config = dict(
    n_layer=10,
    d_model=256,
    activation='swiglu',
    router_score='softmax',
    init_std_router=0.0061,
    lr_router=0.00105,
    n_head=4,
    n_kv_head=1,
    init='uniform',
    init_std_down=0.0,
    grad_clip=2.0,
    final_lr_fraction=0.0,
    train_tokens=333300000,
)
Below are experts of layer 2 (counted from 0) of a mixture-of-experts language model. Rows are named router (the router's row for the expert), gate (a neuron's input weights, with its number), up (a neuron's input weights, with its number) and show model dimensions 0-255. Each number is 128 + 32 x the weight over its row's rms, rounded and kept within 0 to 255. Numbers have three digits each.
Before each expert's rows: a language model's description of what the expert responds to. This comes from a sample of Wikipedia text that the model never trained on.

# expert 4
Mid-word name fragments
router:104044126145081072167174112137074109115091112104124119088168142161084120157073086143126152092172150123123141168114114091138130137114104136077155094127141121156124149188122152137085164150142167112137127121161110127120106116161212199143178154165183159165140137108121145175169144119142118103094153124102098181164151078156086158096143176126090172153142140159162128153137068148138139133109159109095147115126184168169094144160166109128133125165128152137108066129131165179060119157095118123228130159119069075152118078136096153080146087185134105133138122125130142120107175125084136161122092129081144114147150113131149073136110122100130093080124084084185160087179135066095123182084171166114156111106135093067138197036119130089094090127166125110113128115170118131133114063106168
gate0:124078197123052133127161145196053100127071114131156160115175090123108128191082120173107117117127151172161147156093082098160153080144121107111107135115175106110091092112135132132126099164098104100151131105130106143142169123099136109114076143132157122132148074120178087153126117033091155127163081076139150089136152091095132139137138148136177147125153129154177213207158172139127150101151120219125089127122146151143152138109045092118072150102163157088152086140133120126155148120063198065073168095181103154171148147126146097177164129116096110131119089094134091154104114086106096082116152085090158151106050139101085146136140133106124083123158135147089130185109122129138127156168130151103200139109134160111151078131104158096139091096123119127150080110128114097163100137072119
up0:169202155122107112069146099147119163139140121125152163146158131130140160202227161097110197064088157108058155154106067144087140180122117169139143138167144137161109128115077090127088100142132101142165133193128167152106150113111137142120078123119128130170109107089176141102181152130124146109096087162080044152165202150158167133086169052133180128159159161127126113075144153107105118078115125117159119143165100088152118097124116154143130157093120154173139154123180146131072081115104161128188130133142136108095102107113106105107170097137177137160124122164077123128155131138123097114122080117101038124133124133158045134136148173084091063165152116098129124163158183115150169064142189136143178106137102109090121106124104105173152137165116095045148142104108151153109138143134135
gate1:150107128130135128090135075182117083095126165129069068083112178047081098173126160151124186144121111177132142143134118155133097105143096172105101132150116184130130140177162069113100101137128107168091111102132149139101153133183149101109162141120082108092146152095136154096146120173128106191200080188157184063152170138140091122172115087131198092136122147111104117145102147076075182122118063083146183133075147088126125124143122147151115161105171181142072178066112132118103106107133077054133085126113079159150088082132141113141119102166044134151123161058122175152142171172117118135125147067140182105194113159118170100141154122191136137129121155097141152117159174136156118137143073083129124146119132182137072122133090156093128156106143126124162124158128114118094141170093136
up1:166146084125130189109125093226085134112119132112110114150121139125099102129170089124098130142064108163120070117115159154102150144138119084141203130112087129180151109082122110179091079100123074150107174158207117066106126175146089130076149164078111124156128084130142158137186123103098123183117171113160165104163122143174095117179176136115146161084125116111064059085138110137085159124082127113159127115166170089130113168084114145143116075132111107179054174138110151193135128096143132093135147145159093214165100123141159129145108159103113192180116114082108146092080083139109101142136105096111159118113098164149140099182128103146083106110126095159142124089116074130181068073141096136127180141124095152149083124156183079085150129083147099156118088137118159160145123146135166
gate2:137079120168115096096158118163151108128155176153153072126147156096103112146112156162141108087103116150146118137108174067104113136123086110157122148168109105127127166093192137114080085118143167108098110143146091145064153130147114157138160107060042118093142111152118158142091101135112099128094136161122141159138055150169082129096099102134081160166163121120136148122135060106174112140115135139103140160128097078152072122126135163080137121147133174172111197149151106133115141148164115121115101069143116127165134128167165053119122179120119122108179174138166148113149172117135144123152115185059126140165096123056177115179104164194095116139147176099178133168150090125122228171158129109092145179165118155105124187093094156167195121104057121066154168185105098124143164180183131
up2:148128191101107166126129104100152130141106065116108150166141130149118104117146154105138116118163163124117186098135107146123176126132105109129160157151112111082075102192144099162150123166164065122175103129148106092176060077133103121129148108138162077139162121116190141112114146122118158122114095081156109102128195080088096166112124133106106096111129150103120136121159116172074144101141143107096130099103109145185188153103118114139186125124114110082132035135148106089164108114105111145121186161064141150072135167106087138183128098107154155142085088114060140136106126146149128124120094121151086080131109148167107107076171078133161108146105090116101070135091188136073074156091141158146115139150130110149153076120101086079132181248168102168093130066125135159040072075133084
gate3:087132154182103111185161222137127092174125120120163129147155116128131188131126130109141124124108075091104030132076131136135124140068139127141094190115136180134130103123103157047139121130135147114128145113133148132123144129170108183152105105152138045211149193104130084145159110168138118138129156181162152118146146191107125131102149090125152102102115148125137158107091109158184135132139162134145136114155173146140162187101117078131145102172136129092130130113118126199167104151184128123099150118132136108089133254165137094183160117113147141115166132129177102135119087102073185152115157112159113119094081139098134141133123105090153133092139107116118092151132121140082118184063145176078118093080093074142095128181124163103064116066193103129158142163122143213110115131103174
up3:185128136127125123166098049169107115099154151121145126189165140133120084099124093109105073098091108199183131134097121116200109111147164117153144054104181145141168115085116107174135134114109090093160136144141077107119130090132176122147146098096131184102149088143117122116074130113151159151169122138141119100157109055142144115133156128111126152134132042157151083147105185120082092121151095128072144126104135111165091115199127139162146125098115085084098106132156166104127135028127138086193114159129143119139138120135121182137092091171127173093103164120170195128115143099129160093143050146124129159129157127067148170097112099150101188118134149150146149115163153138149139110129117148087084236140087175185095138105111096110147126184064107142195139189145110127114071108098105

# expert 6
Word-final suffixes
router:099100115121084124145196124131151149067090127115102134102155167115116140125097101089071128077131122055112115168145140147141109151092130155063188112140143161113167148147122128076114132200122136124152144084130127114085096162115160110093202170156114160165131136067118116190144155139103112115127167142089119148170162076160092145125134155116123183171216114151120132168095091143145186110143187107079134123095155125118117120162157140125155124130146154193130107140102168178104166112131102072225151185050110117150089106179130182116177111210167117078142142118112139142118117167103154128169076108119173105153124086121104112161147094148117095109132062099165114076187120082110160125081117119133102115120090191123176145059131109091075160101183134105133158155144146153104081137118134
gate1:151083121110129142091144148147109179136142119152092053091142113096122121192148159150146124142164156163165127123139145150111125103200114113131120136066139169191121144137130100117119130123121142085120122106153157106114113127153156118151135138100096145123146160126165223085097186147102112147120096157096128059130112148179112102120073118129173072134148137103128139155148163083087182071164052099163160106122136078206116132114165144132123105129149143145063186069097148127160147131090097081150063097141161147103152095107053130148140114213044116153124173074163141163170188172110115163159111095136145143180112148145168099111132125174107176155102172112098177179134195122159172116136071152134125138148133111112152064165100133093132176168135141069132155160140126167066100155122149
up1:119126126115128155060124136155088157188074136106085113130114119085129128170136123075148101112099108176130121116197150094067118133142146106099139147127145107178094085093126134198099134113117114175071200151212174141122134165132105093108136151129131118132095104122121101136129111120123145133176205122152182122132095146136105109149162155138106211113214143141084088124195136157175141066131092168132120100147135125151111208090119165124091132129134104185104117135112121170134134134120158095143110130141119199123097101139126151141126137133153188180084161140091157075134078128114119119128124113161135174098164146147144110154110099162068105084048106113122141128120036099171054063079076128101141120134084188143118110122126107121104184115055190113134128105076170109092099165133131
gate2:125049114184167111085132068162151096134171214140084124105155065084154106126093136181161141140143165108170099132065133106146131159144100110152095116174103134111145165166125123078091109158159150117144128112166130151071138062175116185127152124124091124105142093137118083137100045128080097126103132158115123195114099142196081141111138122133147174173173156080056142085118099110185144112132146128079159135110125065135116096137176173122134141113159148091098105131216131100071106147156130157104112143155140152160108124197148122095142129123085117100124174130120140094098165150085141138164124123114142175102129104076165136129137183173103145117104128136211156157135068104162160133149105148100157188141115106114104184114100075142157142172123141103177133181135112108114173209165145
up2:202200184087106108200137150085127166092148059096137143134109178146134145115136139082155144097115090127113147088145115123098143120136050132094155181142153095122091134158161112185147136162149116136134101129120106150193086116105166119138126127146094102130165122088153169110125171149117152115085109136144128040150200053100117114125086125135126098105124109148136137139146128119047132147083103139110078081160080182148119157128114067121182108126086134115153089209091094095203111094073100126113144154079100117072122151102107108147125118131155103171128100097101147141210114089164140133077185195124092075139142170182106135076176102130131079189133091117107076145148169149120073144127138123154174143130135151155135079124120132091132152145146106109079164117113129171155123071143100
gate3:048145194130051090177161166140155106111157129150084134189165133117144148107139099106100130121099094135086018160095143161154099149045163180117122170092176151194090057108139135079145112092117152137090148153147115118142146153112131121156081124127147095182179142119107094109122131140124177115132192162183167132084179193127177132104137117088137084140124150132125140135096137126191147163135149121169111120145142163133142158133114085145154082123154119117108141156091121156176113119191142138094101127101135156074128182139128076103167129139097086106141116063191179109088125122101106124153150132142079081132131134159106189112119100090160146113144121112115134170107136080103149137101144130068161138111079079160191116129144173090052126117182099190138128178140129149160155147153183
up3:239149114135146076165096111177114139084241163119177079143162117102066104135138117162131103127095122151175126129098100105125078108116166097136163091155173086121145142084132077170095135110134149087183136201117135121143152101088123125164115146107150147161152104139110135111121101142149172151134081166116150117172146121150120129123153133128122118112161124153142116148111217131081136137176058154114129186115168123169147077162138116118117104154136086101109154103153163116152147075122103139159146131112123077128155151163128192117092077169131154085112125137117216121147160083137142102112072185069148169102129115053114182085140107156100113087179136152157143122147103182167102118155125143117067152097075115182088188065135120119173092167101111128137094147147098108141048131124121
gate4:144209115141089157063141130160131120097152078071134108110188152137142139148116064168052199137117130139087073102076175127101128134132162194129145099109113160141147117088092165076118099142162139084142121161102127175091178139152170130099123173143139116150143096087103156103098099189158161114132131129148136197148175035117139081119168140089100141196184114102091146110123121073114121118126174129114129137117190147084077114114120160108149135118131129143155093173122064144141102152090118096116186137120142125066089119118127093133147086167105163064123105183114158106137131122146173117133142112204131096143126083118168137088167093133176115108148099096095146187074137114073151118148134137135083169125110181115160106063097074173139152143157153160170135146146159139069095136145185
up4:145170118138121183134121105143141162131098136082135109136149148109152133132069089126080164129109104104070077116040130128092126129114160139093145126126174116143173181112100165109124117145131114159138112133109139150085146125186123125119129175104069077124193118161062114129092104159105152148070119184166135155141120101148173090129153151079135101174140167114123142159137075079109132100116109088148133171105148130074076175113126186109182144126092113129124118176124072131134129088081113097105167129076142126127099144146149120140106094108129119087143125105137123043102156129117189204138157103199104060146114127040144082085134163168156081114130097103105130157097155150076096123171102053156134119097168098104146107085090098231083171160158124153133152146128207193131113114159135

# expert 5
Fragments after N/E
router:119130126198080086091162147088054176124046084108111149160195151153086100174104083150105136126148138104121174189126120133171091131157087132149134100114143109175100143139132143123129204116148173115140139098120178129139099140134150121109182206161178152177129122120127116135141095123074124145103150106077142119158146071112108087097141160098147164199172106160159130180153118104115126107069118144053162119158152101145139167138142117122153092167186136152169113142110175177095126126123117096194143154098131057150109115179136163150175152147128047151107154129166153091110152164095159143132083088102141084107163114132155090104139129118125080088130113086148117093163108081079142128096170108093142124127164150091085164115099140089134144112155182059120098137169203176113103096183098
gate1:153072152101136128084168109129074133119127128147088107099115109075111115150100141151153135143154153172122128134080147166152136106185150138144086125111124144150186146177162148166112114105110208135138132123134213095097173153141158147086152145082153124089151132108148194043163135186094093167156104124110165115163138129146117124165151131077191105109074147097135135136144198042109148090143046089170152135072140085160114153089142127100097134101159118116169219058104123132140149105050075088090079097145156118148120077114096140125143126174057101143164191097130156120148159184160183139142113109128165163188137133104175117129150099159140158118124116134118153096109165108180150148181074191098106119172141130114111127147133091104157144154124128076139152150126111115110079157139103
up1:135165095093091157094122097124129133144112108126090073155125154117112115156171130098101137112080108185150052072151112126116130105135138071110157169120105138148080095117136144200122112088173127178086179152174167094145147159154147125066221134083138101111139118118141127133188123088116170177140164142135117128131086148163087114156140153106151145094172119125131083128176131187100112074144083129154133111162129122151082195047131184115104112178105089184111152127146126124124165134156129138128134122185099190144133126106133158121123159168155210173097170110129131108114074117146162143113139107082119165081123120160168110132083122110066117101096098148155197133129047152146070117114051201091182127132091179145110128107149119080150146102079165113144098125111131155155083151096195
gate2:122077132185112154088185071162099092149159177155115155185144112081148078139122136184110123146115157069183141125080161101127142142163135099154136105146071110120121146141142104091109089109131116108151112140103105155104164101118143162123153144130075154099124109140137082127129060157121097135107150140132101141132052154213123102063103080183100169130134120070118172097148099084149151142162126151110151108128126134113130118111141127129125153146150174157088136139213179104096096154168121167066115081178124139173157123131153087079150128124085108106131184127140126136091183145129109101134085179099121138188160146087179096109121129177133100113098133086235153145142055118080206077127141144124170179140148122066117150099111116191154141199104118116177145166138115126094157194125151
up2:106173152076079111133162154118127155137149083134188134207168183147142095175144141077195103079174075117099160095157143166113153083128118119114104132144172130135091095125138112191161153174164130139161128133113094126185141083121128102082144090088130106105119123111175136138112152104122131112126070099153110106110178086095110166165108151147113127124107205122136140172167152119062097170092095121005153119127141157178155162133109116126181094137098090110122094131102097105165121072082097094128160185078103162093119155079122123144148088141134075183129170138101123116178126142181183138138148128153132076168102161144094116065203128099144058139112083084099086137150145128126089137134116140145161163162122124186140097176066095101123161160139122112136145073142170136107101083120121
gate3:101149106169082067190162207152121085158171172121094141190146090106143173105148155096150137128097114130094101134104137139172156146124097169164118189084158149155125130131104142086159153101132109111070122085094140151145131170108104125146079152134155065150153167096045106124085116173101110115134142168155182162132153187127154126062145119125193081132128127107099170110115110152187175153162157152174122089190161204152131164101054110177122079123120097127152107154153113167088126158202126108121137089140153146127166225134100117168129117142112176094166150071149131120103135138115149165140132113143076085087128143152055153095144100087132123113147071120088140166094108113080109146118117107120098137105094099161107109191128156083071105107139098155107151185125131176105131161106154
up3:187109136121133110154110103134112153134140167145146121138146143118104077094154124105031106156126162174190141134126122133151093067142137115176161039158137130138137159078100080188091136121103125065113156126157088069145108083116160136163144103119100186144126156174153128126136141140158172149134121136166148108120142062143137096148155139067087071198127028179165093158086200141072091143164076095097142178153135113156098110144139143121150120093143193093088130102121176059166150077125089110149121179143158096123132130162104158141095097151138129136113187172158177125131150097151158103131139187162163170098140110059147193140161088131134163122158164151160150097151095107157113144131094128147156142135133147169097135096078106105130153154092095115177109154164108104160077095113071
gate4:141147078174154130074152152144108118144128081083185101077134117141151091137125121144081147142114111145143118113136164164137128152124120137126091157132159118189144098007111139066097115188143151078072121101123096138093140130152169165101112129143156083144154112118118141120121068151139141152124075077124126188135179046111144078128155116081109138217203099130114116102145155107122139136117129103132144144141142141128103120100108111098146083129111114158170117156130054118155136140084109117122138148130213143117139114141148123148129107140100151069060128179146137136110115143113138087105145118229142139125128113115176118127242054115182125092115104077115123153063087120128160061120135138142121121150112184146151138060092109132121125132154114167165088148150162112024148128184137
up4:161151117101121179154113096145094118195082112110134120081138141088178138113115140106095123173103062112087115155092128116126096167112147127114179146118212133142138136053122118089147068142137149167082135100141131107100171113147089144159159130108099094133139138135087082127160092138101124133123126161112134173143135081156174051128123118059088127197176137076158100158103053088141109068122086089113110138125112121123102151102121146117193067119118098096177106136133137164120133136069138103115155152141162179165161128146165135160179115113058114099085135133195148121098156150171141153129128129186120100135055132044120115090122135142189103089152126058129119125088091123064110120159094118113163096075163158113118133072077156222111146112133102125177126159106157110116125117198096

# expert 21
Mid-word stems, misc
router:144101111126106053135176169089113083114105148120106164098163152169131123153125074139141163132190183129124155164134112165170086095122121156082143135105153136133119214127148162110057157157091187158117144120131104157109160169115185176154138182180161185147106183132113119211190120071098152104158117142097118145209149136175108168083140141144153140175144137152137137168144071120078183130154187143114150182144127165114114126147157099109150138182139166174118117103152142152101073179155153086129138126074111139143146098154108137109160102175139094109132135101147133077120106149097171165147139039094118092142145117131124094126159102139115043120107083071156162063140172089105144149071114154107129114124119130093140187122157086084115145082178142108135146147119128107075123079175151
gate1:160055146045164121097157119151133125141106134157078098087129132110131154168112133120176152154141128180134175101107112113152131102177134143125090149087123153128149092211153078169138080139148158134116130146086158093111150142173156063106129133115105158176132153144137157091135147162096087150162127179156158096153179149134098120155108125087208071157109123108123112146119167090124168072162082093190140119099167109151155154162132130090145119104136164125105203101110123127114107115099097082095113105129131128124111091169117130172154111183089117193115180028120194127160176196114139144125174101125142144130107146083198098113173100160107194113043146162134133101151186119192174182165126126142142127101097128089145140118158178118131152113130110103137116134055102105111120207117153
up1:166151132064148209111119089172114164133135150159055124126122134160101141194143139108155134124100113118124039101151148127158137103101139087058184100075161142131124086129126116153108101125148080209054158155174147094114115151157132134097179109102147088080137147123120152142188131101157151130154181132137154076117097142188080103163138169120104134050197131137092084137161154133095177086163103144157091082186155100127101173089091188152095093095134101181078141125128131138120078124125092114155066125153138164145156143153135175142115138132162201150096150086139154104078113132126096122089133088082168151112111132173147092120127079131104106108097128145119150107135054082117094086116058155060171175108104161117133115091159113119104160099100136101085095161088150116148134133126124
gate2:096063085196120111077172126168123099141134161151116141131146128069128095145121114185129154106075173086135137141066115110078109147128139122134149119164102155107185164089183094092074078076178161106137102147118126156096189097173094142078169123076104143148094100140149091115128086120117122107084116135121084171101092129180097116068134105129087134152130076112084139116143050108154117126108189130116144142133139136102096103086123158092096110138137144111122167107223125111091136119139145189117073105139177096154116169153135100083146163107128105121172180140157160103089165121125171103154125119111115149121152090088180120107132169171098106178134151129224139172115116155157187127149098114097167157149143125100099192120120172175127142123055124080161134225158132132105172173163140
up2:163189178053124134133126128102155158127115082114123116156120155182116126136112176113155121093157109146141146079199153147149145124124091107137122110149184096110110119187114115160128152197097098136150155108111134138197054128123159131139122098182109068116196154126174154131127173119107118121092090084159171109126165078076146114138060148122123137084121163132120125143153139163062186186086040148074113089105114143174158148134140108164179113141141094086138087169078087082169118113093104112137158167109096167084126159089123131214149107110134089136083133152070124108166093095144112127104134148139083089156115177155110129080169102125169105120111094126069099116155161120126102137104099143159110133143103112161161115112113093082127163196195093166076158081112143096128049099129100
gate3:080142118209110129127143165137122119183117200104127104122145120099150156101126173066129127095098123113169053149084117141123102193051174120117094185098156169156124109095104155097122137145166140130092098131147108125150126125156097156128108113132146084171134161142124083141111100163131111134097174199160178127160122188114131129088160128115133104135133154126098125082108120166191110126111118121195145094180186150102169183131054093144113093144111137149178098134138183155168144151153167165079100126140155112136150187188129092159200108141119126105171191082170130083096152135135139158173158107124084088132115117133144134113158113109137129083081110139084167134077133108067143141103140139114108134113120120134133143172115141096052095137227063179141165161088122187078156169124190
up3:177177101118156115165124104139116149135159153146120131198138135142128060135140114131071046123133141145175123125141111118181104084115140125194177043170187154138150168067095071134135187103131097049134115117098117083145088101110132106138129099099112143107142127150083124108157111121154139149186117134100116125148136101134173106156131101144109114160122042162126066147091172120038131142186092128098136143103152096155118080194134135130093097091146138126107154078127139083144130093128124122170096092115157123103132095112098170155117086186117148081133134156125183130138113112141161091114072181090137127131140132046136204114144116110110138099208150118173136111146104146173109125194107134089139137075119149159121132073101106149131143134082124082203149149156112099151069070100063
gate4:127140129184160166084165135168108130111176087110198130114158160156098140160111092150074223143078121163116081115085143099146156149163142173127124117122170163160133089156105158014073076132181194127077142199084116168116171152135161142114142117144170097139172130115182157095104110122163142172097152089126105127178180074131147108108133139114112118165147160131095149096087162134133118113119126101151127140128154134087072131117102126101187154139156143175154097129179042139125155133106164130114161168117183122076122114168165108061156112139082146105103146126126129097164149131163184087122101071198122124162109117110112148146164156138169109143115131095054149174075142114093084112141166121159122141127098176137131106077108096163144148136152168119152148135144154131074148164193174
up4:171137101086133135120099125160124127127100123116107094086098146093154117126114134120103118126046117113106091152070100082148106143113139107140167142057160099174179137075106179060096129150163126204089137123072128145101184086122102111159180120106088098101180138137134072167103115114139134145104141195124111107148137104190181094064118177102086113223147088118122137173118089089166166091138117093126093178136159112146075171146118191092160118137104104087146095156178152133167149116081159095154117164097172117128136141129153125122142115101113108130103144081149066091128130114150181162159110145187122097159102131087153116120153142180169071106167148096114141131123116152153087115142157080174137103088153125132158110051117110224118142121117122149206095194115155126088092108178136

# expert 19
Word-initial pieces
router:097131137148102086108177082099128108112126105143086196105203162170088125166125125140145137096167146118148128168149103123188132150131117126078134131100143217142130181182103117129123165123150214115150162115179140112132125180149138202179129141191176174125135157115077135173204166130109126115105126063123142116158128131137083110139129145122122146149128148138158190158159103176108156152086140110108141128150175125107117162140178113093152127163170124179074089108105151163053138176142141091147148149121121085146132074142094152113204156170118110122088154150196177092068144134069135120160148107113120075163153113121148048155126121107103081134171089087189150137144103091069147149121131154051114184105143119104169190109114106088078139093191158138102120141117149127145134125139153
gate1:157109095133119120101160125162118141120121160157094083077087115100099147166085142167115147135143142148143147132138101068127130122156161140141094150129133163124148111190166121130114056103136159116130120148123218058054138132170124080136150109099112155087106110106089181091139149163126091147171123171122175076177128158197091098120111157117163113144101180119131114146098166104119168083125042055141175109091169106141120136120122121088104131084173153149057166094109157133129094101132098058109076155142160129132130066183135144180134091192049085169108133098114178137151174168112146146127107117101148183131120165077143109131135131183135159144113066122125171154132199088125164162198053146110129104167141134128114106098096162105120139152116133094104116148117107118039111158149151
up1:115176072110113163100125091177044179125135152122110108159087125116076139123212140134139133091121129141115107112113129118114114145174114110141148141094143130199132128083084140203126132097159112181085199162158171117113111182156092129060150152116119108130096131105119139117191107087120156126138199134114125146130063080141096111171111168134174169081148133117089093066167160143101126140141112166171131107135110101152115211022126147152089100163110120160121104167128134147065136106145145097131091120143139177145117121115175143138103122113158190157097152088113171143136078158129172127116095111126130149118126147144142101178084082079108167133120104130157176133152042163126048114095075119088201144090133199134128075099129084118112171083076131116126127143133140098149123102084118
gate2:131091103159146069126139095169134121093167202124064127140154132101145093141110106171133176097116160097130095157061184098132118128135127138125140140183110162114148157151131134087134067094148124121140164135150123149074138118132123192135150128111103121119125121133126124091112091156117127110134142099153125124127063137134071169101179129145153162157138141046166193105100094070168096130138146172094168118124144118143111089088116155118134124151115109128132163126194156126108126165148111179129040121169160105180117148141163117091139154086131102118147153160184125119148169107086108124170145155109125173148200031102179109119119150138098081112085103109183138151093105129081215120134058173086227166114105171111086172130092167133169124146091130100148163172147092104179155208138171
up2:139164186095106107139169143117158116132099065128137148155136148133128150121113175094167071112189080137105158097176077115107156135113102109148136163108147090127142116150164084145110161194165112117113101120114079153224127143160132101097145112134106119132163103132182116136048186132107121148096127125142172115131203095100149127168102173143094098076144152138150102130146122174036156150109083111104086155085125191164197180110122057117154088111112125094147071171115065108169112106083143119112188175155117117110161172090145123166131105105129120162120117135090135144155054069149163136093120142127120064161081169157112091075144150154129110163104071114115092098119190127130123120104122137185096139145109103184117117123111131107112176166149109177148118080145118144051076069124110
gate3:050167140161097107151147196120130079148142186096074096165119076144157142115120186145163126084145150105099080166125104143134153154097144088118110181127186179170117135138102161097133122103118140132109112105173152132119135130128103105169109145146123078201159143098103126121148111140127137157154140219158178159128168240110123099075133110146139099126106124121077147092115101172198165154120115122174114105167212154114147209139104111175117104129156098131195118121123125173116150154170131101098109118097137139141177183184099077145184118152113139094126166120129129119112198106098178098103093097195132095139080136108150159113100121118122171130153094101085098121146109112101127123105134151114122114118117101166106153135130158091066128101201089175147135183129107180063139174118192
up3:196124127118162153181116089115092175105159139138173121167168131098091073110164056091105078170086121179172142119100119124142087129124154154180126047126151095097171122091144089194095132111127118092116156157101086077174141104104140156140154116112119167107150100136116128148084129136169157119118069111129107104135108048121182106167103142086141124141133066171174043157082195147044085108179112118123121141114162099194092074182113133116139096111145155087099147114156142079161110083100147177169115122155135109109149152151142188120122106143138126107131124121155178145132063147130136134122140205082113169094151131079128167117162097125122111132136123141186186109138112134155102113137141135102110151113087177131074173084124098110147109162080078101160116139112160114207075114086099
gate4:129157132160140122053157113152148135106112083101175101104168165179141133156108096138076224115100086162103087130110157166133134161120153166091127138117132144199162101117120114075108050134140188135110141136109123120063188158121161171113110173148146116156123072098127147099090061157175184168133106107121117166131128101156153101113158101129098160158185151096122129103100162102146156129137128078113096137170151123087106081126136130107135118177163088165135100163197000149153135157084129128103146155148156156079153103126140129100115112186069149097068118176148153107141135169161162067145136079194131111158142144106145126122158139100166138143120139061058141167052121108091143093150119125143070131144113178092154152077118113145135105108161120133121095121128129137087131142168169
up4:151150042095082147188066128169113122123107052109118083107138114120125100095119129150108105146072086095094113132092134123126038144113146136096143166084180104165146175091113151096133061133118120148149200085131133145133197123118102123192150144086079105130168104153079090137123096133144164125126143165152131124121134100159147100115136141097138088156155171156124154155094120090174120124133079126125114163131105116080121143150116140121150122121116089098175099140129135163135131105079125079108154154096132118204114136119151110136134113109084097118128152132164134105038151134117147168114073097173158101116085124083090087105147147159176099095145123129106124114136101171068046120141139072188135067100133101111169132111139141248100147105187054141144116188110151167102116063188102

# expert 9
Name-middle pieces
router:152159106138122162133173120095122140125084116100123155112149181198099130127096124122110126105156186111122089168178076163166111172070121170122129092094151172184124150131118133071058179159128165112155115100155189127120129147102172154137151181176150126151133154018112084152214114144100138084120159092101112158182135102124106117082114129127124157148154091142158159153133100119144116135108167121065119124164152104114134115099149099110189079165173127136084124179084167192076146180128142044092141154073106120101112108110112125112190109183142097137137158124138128132121138195141153107163135124129137045162149144167097101158154150136147090132153100093159159089163137113107185131088123083116090167073143134118124160105108103081090112061154166112155161125193131191124103103151159
gate0:216093253138074108112128133178116159109077093146137179113159075072082152168091118135095145118154190156116185159149135088157147049131147141111116114117171115101152124131107137119141120189140128116099143108095131095107146076102141123106104092127127122176137072090130102079097161084125140136179118083157168089136123094047168158151136130146128118089146107140147154161105149156158127117133113148095113119148172157124119165153069091124127142139163067125129118130097085108170159141100162182110158099138076157145141188175080072128163080148059084146098098108168069098122146126079127106121141138134135135174098112117113165145116123108147087071120149065094159147061116115179121156161076092142161099097134145082149123161104117093125100127135127102133134138099168111178044164070114
up0:186218090145112142132135082141120169138152102129157193137129126192157181190202120143151150063126139135090134101123077173078165136120094122150143132180114149163112144104078081097061109123072152109164151161129150106107147157120108142051116147100140164099094123132153087134172162143072132114111072106098066163142160162175165120099154068126180121131095166129113116090169132115094146104146105124103111126096135090133114071144106153098105141078123147210140133085190091142097088129061180111157114117110150097170098115175113110115171089141191120155145158178102106159108086146106125109183119146115118124172112146085105123139203162107153121143140115091143108169164161103130148110132163102151158106122144108125149124138129074208167137175133123071091174080090098161086172161139130
gate1:097106107084144094077154113201105104115115146126086086094084096126081127158142144143122148119112171151096125135135075145175124099147135131140090154085137154130149083156162114136141070090105168138114112142148179096127112149194158084086142129099145131108147160080170165045133102169101136141149111163134122084122158164162129105141165126120176074109074156142173135161180156093142161074182038056184189114114155116200104144119140135116156133077134165115089166077093128116150132110058117062150079116150138096168110097132121118144173119161044111162146142070109145121115114182126126146108139096135123135175131186101182095136133122158126160145123102116094127118134161119183209185157098115103120167112146146095101136113149158074124150157160150136075163180120102126042087158139141
up1:116172112095137126131107123134045149109111121117108102142116101111102123120193151115144124074117107127136079095125124143109168135143151094125129143079159111155124107082142143203116112106155106195093159122162179127096129184121129096036185144094135150123138113133140093131156119096136147180160191100158111101133098144168116133122056134074105176091159123153102090125207130166088134075154147142157117077199134109173095207032086202092137119154169089160087169154081144151150094154156134081148113089151110195129106100129142130149107156120132166177088135075096133123113132112109094154147104118135113157098114139166168132152125142125038145105054127121156175124107079095154086112109068115115162180102064140114095145093133087133177172073125147147107149130138155142175152141142151
gate2:149095110159132107099179095177160065126172177171041118129176086113083092138076068192189165105095162092147121181078175075088128127163131148132164078154085131083167176078089117076097064130147149107157148124176122118103171084135128177161092108089080137109119098185109108141130098149139123100137101109156142157091085133178110157110140115122113166185110153099157182137172068136140093088112153143141138113104146097130094101099129159121135118138159135136126140110203137123136132126167129190100072115139148149158154124161158087120099125126118114121169150149151141116126176135139104104138114108108075139131136114037196079126167152168094076170127143153155160125116086114116168131096136091091169179126123108108072154089122164142167127156052084066156137147150105085105170159129113
up2:135174165058081104126125116113148160132092072113160122143109126152109136158154192032142128109177141142116146076176102131135109107124097121125106144131191085118087077177181135148081189191154131173124127093080121152197085095143137112052151122157108136143175107090213147101131136074108126122120107122116084092129224088104133139171093134142129145062126119090112112118138150138111123140117088120072137110121107195161132156130135107119165150168122140119089097155115068111146128128100123085103175144090125148076161172121097114169154111105149145143111145100100107106160095093136151162077140181138127058201109136185141136095153074112160110155129053127116088135107191183109106136118091155167146141149103152206145106099110078105124143167188132140102124096134142144103105094080149
gate3:097173133191118086145161221210115095155140177127125128159161115122170154098136181101120114129130115109109062146085088125119125171097162133116091199116164204142126111139115151096124149128150132147086087072142142153136138177181103111131144131191147056164133142105149101086114127155110155113101183160178178136136153185099203092046159087123146114114122167163091100115107078157193134136150151115136130091171193186148140179136070098128161089162113106158148118103124104188140136141163130153072104131143169109099141199176112093136174088163103146110156170145121132126074163148114162168161167104169145095141170171149143158088147100140157140135114108103141146115107100093124108156055150134099115122115118090177136133147122142055078111112189112156130158152134147173089130128114148
up3:148146171145135099206099044094128098084169160156126125177155149132129128122160067114112120104131123151211162123114088143145101088161207110174154125148163104133100110090125099156113125130118090081155160167114086115152143096074148124176146143066117162145135132141079140133103123134148160140167112166152114127138107096175123128164089139124104118154104038164161104163059202135045113129154077122149122153101133091149130125183153119103084150101162143083128144088141157082143122072126138118190124126114140134121146168164068185148078081182128180099162132129141187087140118069147138076077120141109123158139094099055119211145139087158093132092137117165143139136149125199135116112193113149094099151116103155141099164089141133131145149133071098151158106174156103088176079122122118